config.yaml
num_hidden_layers: 13
hidden_size: 192
n_experts: 12
d_shared_expert: 0
moe_layers: [0, 1, 2, 3, 4, 5, 6, 7, 8, 9, 10, 11, 12]
routed_scale: 4.59
lr_router: 0.00166
optimizer: "muon_variant"
learning_rate: 0.0169
beta1: 0.9
train_tokens: 233200000
max_steps: 3559
dataset: "wikipedia_en"
Below are experts of layer 4 (counted from 0) of a mixture-of-experts language model. Rows are named router (the router's row for the expert), gate (a neuron's input weights, with its number), up (a neuron's input weights, with its number) and show model dimensions 0-47. Each number is 500 + 40 x the weight over its row's rms, rounded and kept within 0 to 999. Numbers have three digits each.
After each expert's rows: "gets" lists some tokens that make up at least twice as much of what it gets as of all text. This comes from a sample of Wikipedia text that the model never trained on. Tokens count by the router's weight.

# expert 0
router:565501515463531513479489419469517538516537506531493470456487546412477454498480482536509491487467528530497553481515532488533488464532522542503430
gate0:464584490488524552493520484577461544537511501575439478505524552491383454519517500527568493534506414533522475474510488493560486478512521484488461
up0:479522491509458521527480489499520555568476430587492484489518544479491429543502436468562489500529443498477492461504523513423480525457491480533527
gate1:454485556435432418545503529541457476580508495581489499491487524504509506446479490482484548523487501512505483546568559573539515532479452479477501
up1:469523513454539436487509499497470480561474514548525461542460500481595488427546561509493566548484431491522450479444555540529518486439460536542532
gate2:510486520482494563577536522577522474478546559541526415479515497458536551549496453545578491504441476497487557508507503517514484496578470489481447
up2:579531488472519496502556464455414537504456543427508531454558514514465461529557466505420539492487490505521516488571523575474538538489569523485445
gate3:495478487494464510460464552556518502503619483462451537437536537463481453499533450562522527511527466467458556407489503533527498512507490498463496
up3:600478507521461567480534469531494483416526536463485487529507475523503486469478538518510516500502557485500445558577461466518516531515532461500482
gate4:461508477507427443391512487499461523486539413559526491448510470525463470519524415483428593496472521497503505517474518425402466507547538551432438
up4:570535443500507539576516484498553545472468570458513561531499508500512522490468634468524424596521485492579547493510508550553544541466415537550547
gate5:464551483495471524530535476510489488509520486509501466501479515516403517493518482494433485487474467494482573505535510523514519497472464540546504
up5:498458477432468504556543462524484521561506583463560521534493519380476521556517573535512552555517524481468502454528525561552524560500522507393505
gate6:507531510440454504471525484545536533521496430524548508455485460432534565607497510514495500565470550496533501502504495547506525423437523519477532
up6:555515544529512509525448566522593553496523518547496401530505455529533474527514527461441493514572511507492543436522520480514530409498492546541557
gate7:509477541459501548530537523497515510515443478532460446429509507451500486547491479503481513480450493489486528517549494525500473494492520506553511
up7:565520420544442526535430550487458504462471524476480454496464517594466560517511477465501451549475591497463551487416529438524493482512562489555508
gate8:494527495488453457470578507481457524524519445582485557480580457533544479524505492513573516435450470527501512483524440528475510468521529503539497
up8:513445526528541465480495535469501520534545473492517504525457499504529509561470492507524454480455428473468517522551542535461480501488450508559530
gate9:579443484468529569497453468577500534508510564507440499488554526474519483553484471521553521526493540540466547424502462590530525466522457531477465
up9:497532492512491529411509498518496532476481541491516403522565487455491505490481534519446528489524564488498428482548495561512528499472564539440442
gate10:513433518559495478499544546483538498496466494544457458497519537525506510506529499481431488531389478533481541440519551392499521517509461563464500
up10:493501493469495538452479457505632547497448489365458508525469494512440474572494431535455499485490513494512505575414529481478502473545528429484507
gate11:489535518506483455559503522462482489496485476575478505519527488476525556453540548548485492445535430569500515494472449536554517497511523538426554
up11:531535541536445534454551611541490530438469530532500544547542550481503584474482541562469453478470472550553523507510427480534495461528481593515534
gate12:496436541485491567490524525534506472531481485527509414482483500536464467568445500518464489468539533544423431491503501491485502554501471500509554
up12:519516484553466436481449513458508535480445535451498526549436473505495483477530535484517542484471490465559482516567469497532540437475432564470487
gets: "the ", "The ", "a ", "this ", "first ", "one "

# expert 3
router:490495542500505450511513443506487473490520488488470469486427591526525455553481512470573528466492469485560540431483580576492577422557471506440471
gate0:500449488444533529580501561540505536505544452474547466554508455499532595532470434512544514487458540506467540415531472517504525450526460500471536
up0:563562570556535537501491510528414503457550549543527548471497558476505594513531431524445502473377519452566467523564495466418436492539502514481470
gate1:494499502560531576489477493557505533555554493570521421440565518486456465497564535513497529466483538505421573489555464569499469537500476518492511
up1:464576488515485472437483527562498553569521521479417515568550499435500494491519466478446543497431524471431483446432522544497497500494437493513542
gate2:531439516433502465513418472507458517497474451514549553518479475567555500533493533516485448492541532529505490428497522537440519524516517440485494
up2:527413528444501522498456571477483513464532468446566534505506474520534553505533508469530485571488527497497541467517474469530553432511511464440514
gate3:506504477457488480556526504467592511587415521564469493551477577494522520525480560444519474486539458507445466535514558524564477532517506439465504
up3:495484508467555480503516466533479467449489474462514547461504467521597488416488456518433563480486494510473539524486510509478508533468501471517500
gate4:540505557445502463515493500482503489495428492555530468514543513492491524507476516407532511466442520489448540509482523510455535505503491415493516
up4:502547443499483573433483504493523423492480451420479446559559531461504468469478502498459488548458526506500538456519539472537489510444494482498407
gate5:444565503463546459527551515574427587496486510506449548541470541445475451574551454539474539477543516536506494504525452544490519503538521504508510
up5:505520495431488478533500487443505594428459537534433520496521521461445515514456498549439511449526531507598492493551433546543494501441552393511489
gate6:471570486535482466470438509501549466481545542524469534476482507471539533527548504564467515460524528493461470477495526472482517524554559476550429
up6:520434518527582523475502527521555493459505507489609500499490500553430467525515518458539560542569469514554470512552467494499459498596469554412493
gate7:541506479487526516480493489473523519483506505501483474544517487478515444481475541457512454466426532474531528505522451454472456536528489440539473
up7:458512503511411536512429512489513537485443530503516500504424532468474476493507482477453464525490398504465471482487487444476519481516472524456472
gate8:500419532460496508473514505517509503520522511481503557483469526515415455506502558511504458569504443542489498525488482491516441436465482507523505
up8:510450483469445479510550610523524440452473521484452500385506567483570521542579548568529542433458510547460452448537545538495471510475468533492516
gate9:481500530489505568481567466474455517447496431495496437437420458419563510581491460595522551512524500558477510418595445515481437465481469550530510
up9:493442489546521505532466496522501551532405476450583488555563526615442483487522499451435458490493516421539485621433531518500553531518485479470511
gate10:423484522477494472494492491521448560475512543473584519463540556512444543420529526530463533554500489516537514501506425455552521460541508455488482
up10:528460468503487562494528478446523445488521556508467492520501531462544513515464500527494500472454474500456478527430517456501417510481470478577531
gate11:486518496457462579432485473603442443538513526500483506480534454473536506567554570527522520498426490476418545521599536496515545489456534515502484
up11:552427500516518447500474499430476548500523466489493480516495584483536510417507488450529510496604488512464462426400498445480480550490485497463522
gate12:475562553474496524522481560474555471458452524595479456448551493483401466482538527538609466590495485505442548468516513472543473454558524482525453
up12:497480486455458500480467555416456443418495447543481467477529494514420440550543448512622485447466551500450589517496509553514471455553553403513471
gets: "to ", "for ", "in ", "from ", "at ", "with "

# expert 6
router:487479437560542506506534476407504466458516474468481469502585519510476462476466497491503493470501581565504457595454575503488503479486425505503527
gate0:536502551471518454477493487526549512551475520493464432498501510524451436468539567500470484558448461475501520455588488538503456497433577566473524
up0:429496446564521551342509502464494489454503506501515552462515475498501550449459556497485530491420523477524504533435487479443520463466447510467458
gate1:463456511514534567474540611537480458476433420527490508471503429508506599503561530582483488501560507486537513459389498442457425581446495504461540
up1:532580532457502525511493545524497531533502537572497477497513484572445478524545471543546471505511525456488466519432500559414485497521485499437478
gate2:509496413542527502531486562512532468523459493542508498460539498586470515575442538556465509483562520507510521488524456587487504500476478445547476
up2:504530473531588582449519541472537487450482571475521510515434531518564524508454512523512512590508488493467570471485523483536484481437514482543493
gate3:566516522506549535454401535506496508528421462525550474446442470488491489478561501508471520535431504444530477539490456491553441474520524518516500
up3:491526452440487506484516442521537539498518372571453475539506447535518567538526520507520478538492539521569547529477464473478540495582499472472408
gate4:531485489509442496523498445497484530573515486571543517527529536451494532488504599510451435516453465460545477490492517596535515458481470516584547
up4:489576452518494496428554465472416533489387509486500480534455448485528509475485498500518541513517511513517520532561461524474588445428546485458504
gate5:573511551477575486494511546525510526503529450547507468501555457553509533541526487447470515507506526487570444519504488447477506519524534542554538
up5:533485534510495491506465545532466475514542509613525541560454461525528490553439520441510556532506559483587489524504485541437520409586528501557559
gate6:498482446528532545528483470533480516571486555554472524526575497462523528484516520467500409505554495475498479463560458481459555493522467504423462
up6:510536536521467419457552503479560524523535516511426543556558529484521541492546510515550437481524505503514464526457533499545532605460500500507532
gate7:487476431523500580548472537496480506474549505548486503503546517489452509440551529516523536572556524484436557483543511466442550445478533515465509
up7:517505460504544530489525510480543507538530460456534510480462569470515466512449503456430458524487512527584478518434519482480529502520488475530527
gate8:480469558507483487545517512475511481523544482535468482548522483511418594456570606497461536490501520484444509516536532469472484499446515460553533
up8:486497484472561509498477535409488478558452554487517493469494492577560472524507471439539462519488527477475568528553498480453472460550496545504502
gate9:430534522554478509515519549511514529550466456521548537477537523450452532492574573545454535474517564428557439493573510501498542546536524516490541
up9:483566514512483440473466460517527443502463438529454415517474506506527453501518460469456490565496608496505499439471428502455465451471459493493508
gate10:447436470459501534488567511464565469463495553557514472545557447544448468462539506521453595519524493496481517482510573473564475499488493566496563
up10:468512456493514445456543522427531517488501510398506535488512491495505527458544513479504556487478547526436451444468489523533550532503557485537556
gate11:553496512551441454512544548504574500478438502497446439462501456480482459470531512544517477503494517511480503465474467353508457497480478451521441
up11:431597444446453510530491528549583526491453559541446435449535528487501465518476476532555528470492497527521530506526526450443528540490535549478524
gate12:484502527522516521526592496505458483464435494512465432463573507557514494505498518469500479509464516470500565463490496445504417515472521510559470
up12:554489521532470563463473430459527505521519485527531500496471467464557537461480482498421496450441507535450481514556522463493566439506501510510509
gets: ". ", ", ", "\n\n", "- ", "; ", ": "

# expert 2
router:476496512593557539529530481476517516462552454433507556530572518444566465512462531471576493467541565542524514576458520498523495469435488528507526
gate0:467516510381472448424443443509494547514523460477449466525470459517455454479481494508520451527495444475465449498537508431497575536475480531497529
up0:446444490514564540503495489530485524435487541465474518501511496413511461443488473583501500545467511515516456461447573492462492460462503586577559
gate1:549490558419516532528517522496551489520503477546488485525436531555469461522586512501491496474539488616475486494568548561558502580531436510494549
up1:526480512530486501409475561535429519498518517512516552468506516501514481465509492468525543529517478540488513487511468437501538456528472536480575
gate2:433524464492477456540513487414500509600492436508521526478430540445486520480530510523477535543553540443466472491522485547474494570526527486536536
up2:545569479517518497570509527414480488526538440517562447583529479427456529516501488455468552518488517519492523415517546493508433549516483502465442
gate3:471493520457530543473534497487473524505548507594523470510540521481494542525531567542465480508465530455456472525511519462529488500479542498516600
up3:496513531538450420565507457486523517503392448418540498496491459562505476519496507473506523506490494532559542432505513459479535512523477479532489
gate4:513501501530551497512552495501527472546514401518466494496469487456508486543497546510477531494514512496524425525558467507427468574503539474540539
up4:513507501518491448474426474463457511460488568528500512517433568522491506484503534485505493506432444517435449427510507528430552418480536504449493
gate5:500527496483557521494513564559456447506459512513536454507478486537511425492535486508533575484495480565434504465472477486448533530553445483426495
up5:528459510525446468543518505460403468433557548499518529523461499432466534485477491537572535576578484527465519555502487526505524509526549510464471
gate6:444482515568545568509413449570535554475476577536521519475472490471461536494553514504403569503500568494486530511525501572548481500466524445467509
up6:505478445431506421520508456509524437436515451573468484460511507503467560544497514520478501502429447513517523432486505475437494542478374519499558
gate7:455458516449416485410501480494523475529475463574478502513498561438478510461530523533468535491528523524486478545529460480386524483520529494513547
up7:513482481508483476475460539492513433515486508465560533477530430531496512545473547527491467549519571485414545505495563504548528454544506534457501
gate8:419507511524504500516532502442524532536495484503535504539534462525487455424528474509516462584501503471465506573559548508490522522499494486488572
up8:488446526530443478457492460489523514489526514523476561559516461516492556545523559536533537520543487451523504486513522504495562405500491551496430
gate9:508501505498531520511582526512517461509490435549496472465444514572412469526515565551550400481535447454487549472542483457497518513553488524586519
up9:441496499509523526543483466507507464422502512486515507540417517573421547466519579524468477502529434446507522477499574567493455535524489474564474
gate10:508506479526470464526515571437502534565486476481532538475535530560489442407460476588479436537466586528442461426552502480544476465456572468489505
up10:569517486490482490550539501472494481504446523466494603546494514452454523484408441561563551473505503475564494494480462526470571526434442471483493
gate11:530436543511479494484512538488529519502456487484545489475416533510388542532495542491475552528520470509520518544517527532454489492496486512517524
up11:439471475465491427476506512536554483556470421483483500531518441555552452445492419464563549450510540498475464509483510453546517476483495490496487
gate12:478461515485548581502484538528512535577447525537478468441528535491527490531468526490480542548478533471478512528580428477460496491444461512497498
up12:490463598537516460404436410478519496563478484538521520489509497497463475537531544509469436491560465502517465491494536481526540537520574482516423
gets: "| ", " ", "0 ", "|", "of ", "1 "

# expert 9
router:494446469561525503506454489500458522500512474411453497504492501463556525486483491483523485508561483563555513542499512471456531558480481489528441
gate0:540586531517497512610596577539486529512503449512509567516503565471523515570517518545514525528536487487478535512462499474532457543468484464488452
up0:483430481476455405495444487441486471494452565515538458566396449551541469503492464534417477447496491455498470458587509521485542504451459423498474
gate1:548479539463567493465520493527558543501508527482453537487516484501514505537472513513525466447525520533429496454539483486517423541518453480429506
up1:503483494578522509477489532541588540471449527517444510512532469533521510486467505477555501492562488414495513507471421548618530490568408529480544
gate2:498492445517495531513523504418529478541531480503484519556505442516468532584484502516520420492517522511508527567511608509407513505491480475527554
up2:485451524528589470554531424552507453499483503440478518484509546528544441472534581433520494512435516498426539534523442463523523499478478478456470
gate3:525457501399436616500509552524418441492530546473457469515532474513452453478462481549512541520554516444539476532483502497504522526485471519436509
up3:473493498564552454415541528468503515501524537512539416469479518455450482465483485507488454556462488492480475500445515499550458462504509474552471
gate4:423526536519455445460532512498466479512548483560485458451570423568480478448520487573459535516477483457542459526573529572481541404550555511426522
up4:467542549520424486460520499498445536546556542480456541527477448585515459486542494575477506471484439451445536508519487518510507404534497492450426
gate5:478450540567503487496507529487497400525560491567407478444484443497556584414524536537502453483514512532484567501610447521511458495514514483565484
up5:461463510478509468417541522507456444520530486549494542447514525369456499527447522543503540549521437518495437452523480464467430441554476527447453
gate6:507564436492495518549512498553542583475494386477499539520559519535420527395418428504446521479518558495504481532504525554523521511507566492469442
up6:576465487482473473494522500494460414472494476481529447448450504477462484477568629503585495546513497478459496455431458478460544434557506542525508
gate7:539470508457465505519456423510507511549515511547463521523489517541506466514468573525633444493571515481482564423547566472560450519527474520509494
up7:503510467569428525454444489517418541538542463369494484458571431591452566494509537461471472521480460477473495479554524560479466452528432459487515
gate8:465509519520463532530485471494477494593462569462542476497540472512450473541530499522499479499502439439491547468528495485518459507479506459514469
up8:506514543459502508502530524506564461556466582464583481499573467572435414610553512516457451533492449516520550506521496539523493463497526520531498
gate9:487463511491466500516521535469546478525429552495469536522544415454451544458492463443516495563516475499438450525530515495489448536574493544532495
up9:494576462453498545438489487452483507488478492558572544503502524494434516561491518517510537478503566492480487461570550559536502466533496494487475
gate10:511437463492467396476496598501513512445500510455563494567521487501482525540496569445461433543503503535427432447562525513499538513535447495474458
up10:530525501520621483478488498535546490524491531514563490464556479519456481491589530547518409538522451495528454426565453414467547481446464540502537
gate11:474491495494496540578478586535508503580466504512481444486466435569535472403569568616444532475459511508528512453465469486495470500560541470446523
up11:510528493528576481442443452534537456519517481558518475562479518500478473550471453453541505479448572511537506546451507531529562537473486496545403
gate12:476480520504556503561487614569502504543500451534539489517542429469488535438581508523546442538504543479508536514482454452465457471524502487470476
up12:561559556465535512513543454501550514589495391555574407480507484521505519450479442476486471499483536566531517524545490533512430488542541469551513
gets: "201", "200", "202", "199", "198", "197"

# expert 7
router:564514475523578460418465439483428489467511499498481506529466489477456549549514471439460518516501506519577515528478555491523501486470504517514447
gate0:530517543503449494520514542457519491520498459517564543520512540565499450569452576528475506541573557443489499582521540412553512598543526547527536
up0:412446538530542488491472523438488495407534481448496487477528481520557463547521512605497529468472486527506543492521459569458428461462474492512506
gate1:539518493531431367523473468510570485524545575485522473472433463565504484457514537443497473446499551542450471450537485487557524485571519502502527
up1:506413462546500599543481487476544519471507504566403431487476505454474521572503503559499593564509472412511473515527531476445528472516493456543493
gate2:517505470472503495523518563422511489584529508463523473442466536554465513540526555475540595483437492518480508478518525602474581515513444431581472
up2:507489494473488459589437526496541430511535451500477472433506531547541478480483509459573551506421484502533521553515531489452512472533433420502489
gate3:543522512549458474435491544537559464535532526509528530478456459477503577444560459545376490482492519486501563520476509540535460527491508471567472
up3:513505517456504492517503538527435483463506488470498545465469474500511511478494530518455479477517516425513513580480546554580528447555544535438549
gate4:492489488503540454619512502460496495518537506520473464564552625483474456455563538509457499546492479526432532462495496437538423542540520518516465
up4:473502420442490553545470552475506456497496483598486560435455495499533514468504509520559509526470512493474491467521428498574482534476482519481494
gate5:422522503563504482490490543524583454489509538528475492470432487494441489536547440425507492491450509522515555507563387496508560475453532466567465
up5:477494545500502544488545529520412523470525515582475507463512462476451489504447490458494532470449576452540492584504518514538573472440479551470504
gate6:512401515449537521475533484515513503463489537465513442492509481509505585496530529502392488466475479425524510511538504444497492538557528528464501
up6:511549495582470474563525520452533515588516453477424556457541520431507523455535505515509506514547498532531510509457446444430495482465492468535498
gate7:501543424508433505562489516513499581502502526508422516479520459510537511482510472570517526434544482554452436515543517542400469535464456507496441
up7:552516473507491488516458496514486598411484550541513533496444522533508495514483462535518593494462522505481509560473419518511520429489491535482513
gate8:456588529495455566481471487524538498503511437620444436474475517499539565546494538529466520534460499508505492487554432501497514502491493488509464
up8:462507516425473487490486534536529443559534483491511489470479499541517542543497525478528502456531435468536422496526538542464498489479553530490421
gate9:524422547538479470547568465483521525499469488593441566479506545484494558486634556450506459543519507495447501524554521479526534480479529408561467
up9:626528499550491494528469496437540531468498471542424553491498503477496525496494548449401518492568501482504494505548549516529506515561515508452491
gate10:496485509477382518494569517568492537508475465503554472510543519549507510520513437530464458483516508521392522444561518521467531516493498509461532
up10:494481498522476447488507540436466488493490534500446421562520455426555481491430450457560481457486489475498516558542544491538439486432500460507490
gate11:477509490432534414513558568476460523474464474453548464501535483486532500581461482500408436479483494510523502513540466434583508461488467489501450
up11:510465548501466525491482567493486502470513472494480457521501516512511453506535552508502394440517435555497406469505425468536494468530466479440503
gate12:476441532462457546500552517484530468549510549516513456502540423477460509418508519471442548508477474472478539571483537461502565524424485553561529
up12:456553520488599487499563555496536554524509491490446504442476529492509468482504506504574441514466504501422531470499510504535483485600562474442507
gets: "(", "is ", "was ", "\"", "'", "as "

# expert 11
router:448484464516545457482437489445473479487547502433473510483563522513490478469451516434522455468509512527527489491454527533430541398421501550485484
gate0:462535499466467397527461542496485514487510496561450484485510503505624457517554519530457464543481414476440457578558514467458501513430548531476503
up0:574548522542523517491558449537582504427498455533561500452457530478440491423554494567433527538456531539472514480454545551491435565533484493488522
gate1:421545459534396517507447445523574541542517544515466610544510473522465489442462551471477487501499500459477489489495473516569537574443479447476510
up1:534516505531512511485528553570472465470513465514474533486546420421591438457528548489540615508529551434515473506476463481517471440509477550530502
gate2:459540427507477416495507478528484485549490452575512478531527458504539479508439519448485464514518515457411564530489511490473492463479540539523514
up2:519553520544542468593550586515494519475580512468545505507483510460463411490540528469519514575492488504467521507548574581491543491490491490488533
gate3:508483470499425468483466511466496532506510478544545501503437455512459537488503503529463534515481538553495514488470509487468423505467452472498494
up3:450526501538474497415416521519474521527506505498494476578448464539504507485483606476505512486549507473555489532534483549476493442458426516491546
gate4:461521477502528490522502492502572539402498498492538463493479503540516470458553433484467430561552517492528538510571484511497470547548520436534579
up4:456435519465528473444519572445530476526498495517464492470438520527484570524526492478527534511471496450548512455471514569491512525535580512409498
gate5:517463472493443539530466545487469510558448437572476523457500533525470463548549459542487443528476477475458483519580464494530445483471503554529490
up5:535507537508553510506445472425541517466474449543499487518392413520526551486511421512539544491512510558508465547540493516530515516484413474461472
gate6:527567458462557470492445475511485530536494517511483486521452505528503493535486430439520500493508484512527507509607448479461496496496508461517507
up6:578459497511531578589435505521488532518481560466512434514524549470468535505461533541524524498579527419517500517497458535477482515488553489498509
gate7:476452493507531478488508564495490468574470464545495454500512490516475544527489506548493591555524453543402503436505492495548485482588472459485477
up7:512485499501572528503572496499481478514524440542526553388554498469520440504524445421482531500559555487493534495519546516579469411586521499455434
gate8:507468464437502497568433523518484499534466587549451481477475454525484524476536486564453455503498473534510481458511513455508453464464489520520443
up8:492472509469446587471468502461414508530507505461461463487543565515555487498490486448570468476476502479445516423493500439485429534491395404553455
gate9:494547477546502490421507474455537449503501530475543477570527426432501563485497525536498473577505513456481501515519483500573488511464443536487507
up9:475476508458490492505580481535548484489465491503554529469534437465429562466576503514514559531503511519536504531482556533471440487492543475557513
gate10:465543540434529514529501481486497471510472500522537511487520512500451480484530542445573500481466501480488467510535541470453518576490479544535511
up10:432416499542530502494437493513543515486487444562509529493497552487444466522526459501428466473515528496521484498505544506421474417463489561582426
gate11:511533516477491608519489500509475524526494585540473536518510488459526517495541548472552535459427491495498558506542508509506503480407522433443543
up11:499465501553501483415432476492513483515473585420507468499486535486477500586523519495562530457506536507461461423507586517517625506483443479522547
gate12:471485512524473488521529504487528507447559531509500461491483471488497548484487482498520635555496450492481434497457489496518493575497497487494559
up12:485528461480547452488556473578470502467564464562482463513465534494504492537518519523560541481504435481534562585508514458470596462421505442478524
gets: ", ", "| ", "and ", "\n", "), ", ") "

# expert 8
router:532468524507469446486542499542467510446467490427449516556538458519582476441390401414504514489527471567541495478493580534485483513557464527478531
gate0:516512457531433574468499535515551446480524532466524530438511528532577502468481476482493495431505485579599431515547509439484459490483506489554488
up0:463425523464494451492532405509493537501459413602552486554442462405480482556436496504551535441490498514464474466492521518527501454501480571447555
gate1:474498543510446462488511574480481546520497523467494486413510496544425506510480443544476487434441481523465457536542490527443548407499493525502549
up1:496486476430508429422456539483551481449532469503460552509525578456563507434418502482578442513542512471528511420410457493540551452498574454505424
gate2:538524511447423530513479434472596474555513463529469519480490490539510447517562533486517497519428499524467466489548432474448501492554529559487483
up2:471562547487462545482484458511509489559517507544492494490460469507521494513564541562484494487465460470467469480510462463486508547511460510499554
gate3:502448532450513436594548484477484505534485513508481497489537391525486540525457450513489598491448531543511567497547487509557555425527428489471530
up3:501460512497569564569453460545491448465509455529536573529464565452489436507550593539474493536498519490509483549486517550482456555545530471528546
gate4:517442538511534410574538536459436445559505465504505477462451470458496509509498463487482542574579532504454539581575486479481457527518525497524476
up4:503509496512501561463469447550496533458550530544535535492403519475449516512479538575491541516504404452508504508460485496516587514528512426413529
gate5:555531446463408542522523517544559466486465529527497496529492513526487499512578518511461538482479542458509533521586541476529537541448526531479469
up5:481564479444424548494568549414486480524439532468466472532483555449485482489517501482452507469567510497481538499459470476469435550535490481456530
gate6:552545490457524510557516555574562521522484518529506465391576523490491570458508541446543563628518537539453508522485570512523565515464503586514532
up6:526531482444569468587479487452562522545539511483545454511505548442540552443506510421467546511454433541416491518470518538444511464462480500534506
gate7:591488543487520490459496470553565489515518462484580454506485479533483477514518438519464562517476467542452521560544512449517436495459512519440475
up7:510544533462425470511571484559551496523521509461545479506508540541499525517501484421534455531457500508407541517462473499522479506470530518495568
gate8:565517496427503435549529517510545506590499577564472456475560467519515517469562524496461511509543444517545471485501421496522486477540499463519510
up8:488590528509555505547507494438531487504523494510487479466495490538435514492509455555529513545529513578528538507489518523484549554511540539524470
gate9:516559435524396485486495487463538420510497541527514507497602483480580520532453436543504518450474515531400587461535489565448475495486494457549500
up9:498470530472584534499546525507520499486468462503483482452456518540508510479559553469475489525548547521554489474456499506578610568502505450436453
gate10:563505523521420591503464473533511464498523441532470407478505493506541564529435472531507538479434497515452445406493543532481494510484439472514505
up10:515500483489501558511511445547512482576488447523456471482522534525522501456492432497510462479498519503510482493499475485540534565511407449476496
gate11:459428513462467494497463555529573566485558534514505497478535481474569526555496449483515572550497484538460464521506478558522535461477518545510484
up11:512530493480457437464439420473448466475492502487483494473491535449525487524505491532517466483456524506478547585478484463481471544461430550543506
gate12:595540526534543523492513506446474456479471459455557445456532465535517506482538419552510536494465573424526479495549516519481530510497532514558537
up12:603521487473516473438471484470517469462496487509525437496543575540564449474430474541480521427539476472470497526515504458478532453474399530521504
gets: "- ", "0", "1", "2", "3", "6"

# expert 4
router:502462430601509507506439482468408491472540467458469572535562527540494477409513509471499508448556538509548475518460547529566543429484501508452504
gate0:476520537448423560482440544460457494507417502480547548455495465503479495525474464519552527532518501461512532560525480525568541534518479517517538
up0:465486456486583558473504497558499453512530435440468575509556486543459501534506485537494446488495464437444490514512473520533507545587479413482455
gate1:507467488481454521467516501501477506490544603462469486529570494515485541511517488562506522493450558447448501454429493506517547526465522477536472
up1:516521497549527452511505446546474481483414444469469509557484504484482474502486499569489489500518494435437530529519521530516457464490560517500512
gate2:545552527583501480537484566447483497519533466575487502501500554457552520557477518520605532547534482517450506451497526496493462509524483514532556
up2:521470474506427520464557459418489562486423538456497501487520513529515466532507539382524470486557406520473515478497413451536497473557550540533520
gate3:530523577469446532465558464472427489507473547434525528445490515516537568497494549516423485481482496550510502514458473505501507516480507595536531
up3:589498473472456530420496492504507502511501482472522491514529569429484499564464513506463491526554572503413523587548551580485506522521572530568540
gate4:457445470525510511523557458498492557489519475592466494522568504446539463529532472511486494474496488459439510531473473539506438512499485530595490
up4:537484477547509560518497553449477490482513468539552571376424469543464493497489545538491493461495477507509452507462453478539386506584497491463521
gate5:490507488511561522523490467465475513510464497547480498529539537542542502433508517522485525460543518497502479521532465511507497545433489483445492
up5:484506477560513526499445463479479474518543561530463495499515537483514534509490461546468491510466554585510520468539474493616473525585500534393518
gate6:482512529551500502579531426496492476477530516449470515506585511478485548498526507526506481508498538482410443526523590400488475462568519508523544
up6:541502464428480491509522455493515528498523505478503470441483560410511519498510493418521539540482504503412482511528476445463531501505511469482465
gate7:535495517475491540559518552474464431422520538563504508535465478544497536488566478542542506485491515493540475511487433529530394529526590549487499
up7:495452514472492496544512410498507497508479524490486507513495501528456508462509476510494483523484413503482506442514510509507500432549450467508517
gate8:505533558527477493528512575472512494439501528416530509515482500508517479494539427474444451496520500463440449476534544427484497489468397486393600
up8:508516487451557496469492481530511464560422468489461486494493482503464537453441554500520480498483485563540603518478461572532472516553531550580402
gate9:495506466487509483544522472433538491427427543546531446489525485479508515533484511527561454587528488527506498477512448526544510484441474477458508
up9:495531467520594527522551528531487508519494534487472487576469463507480553523474532516549516514519487518421507525475449543468526482432409494583518
gate10:515607473475401463591527519541500514480521467502504522490464445456439583517561524499446520437514436540523504553585412495506490527522475450531458
up10:520561439451472508523583532478566528473611502510604531512439447569532528533480571519418532478517531512563528569459544459508452482463493510513482
gate11:513536506566466558459415540471549489508446541478494548516469478499506523500530471499547541480480477545532568467548497465495424567487515490540516
up11:537479475543519557427522539521514442422524493486498522511530487522473605479539519473479526469496517516522495525488465545426548507532500541592510
gate12:488538476533431519402563546443546497507493594532546452539425535538521511478455533495476544554514473503537447515584454489527494550588495505480512
up12:477472493518444388504535500538605502523493567498481444625491474450547462454501524529537538478453514538471494480599483516518524477506504442494500
gets: "–", "; ", " ", "a ", "his ", "their "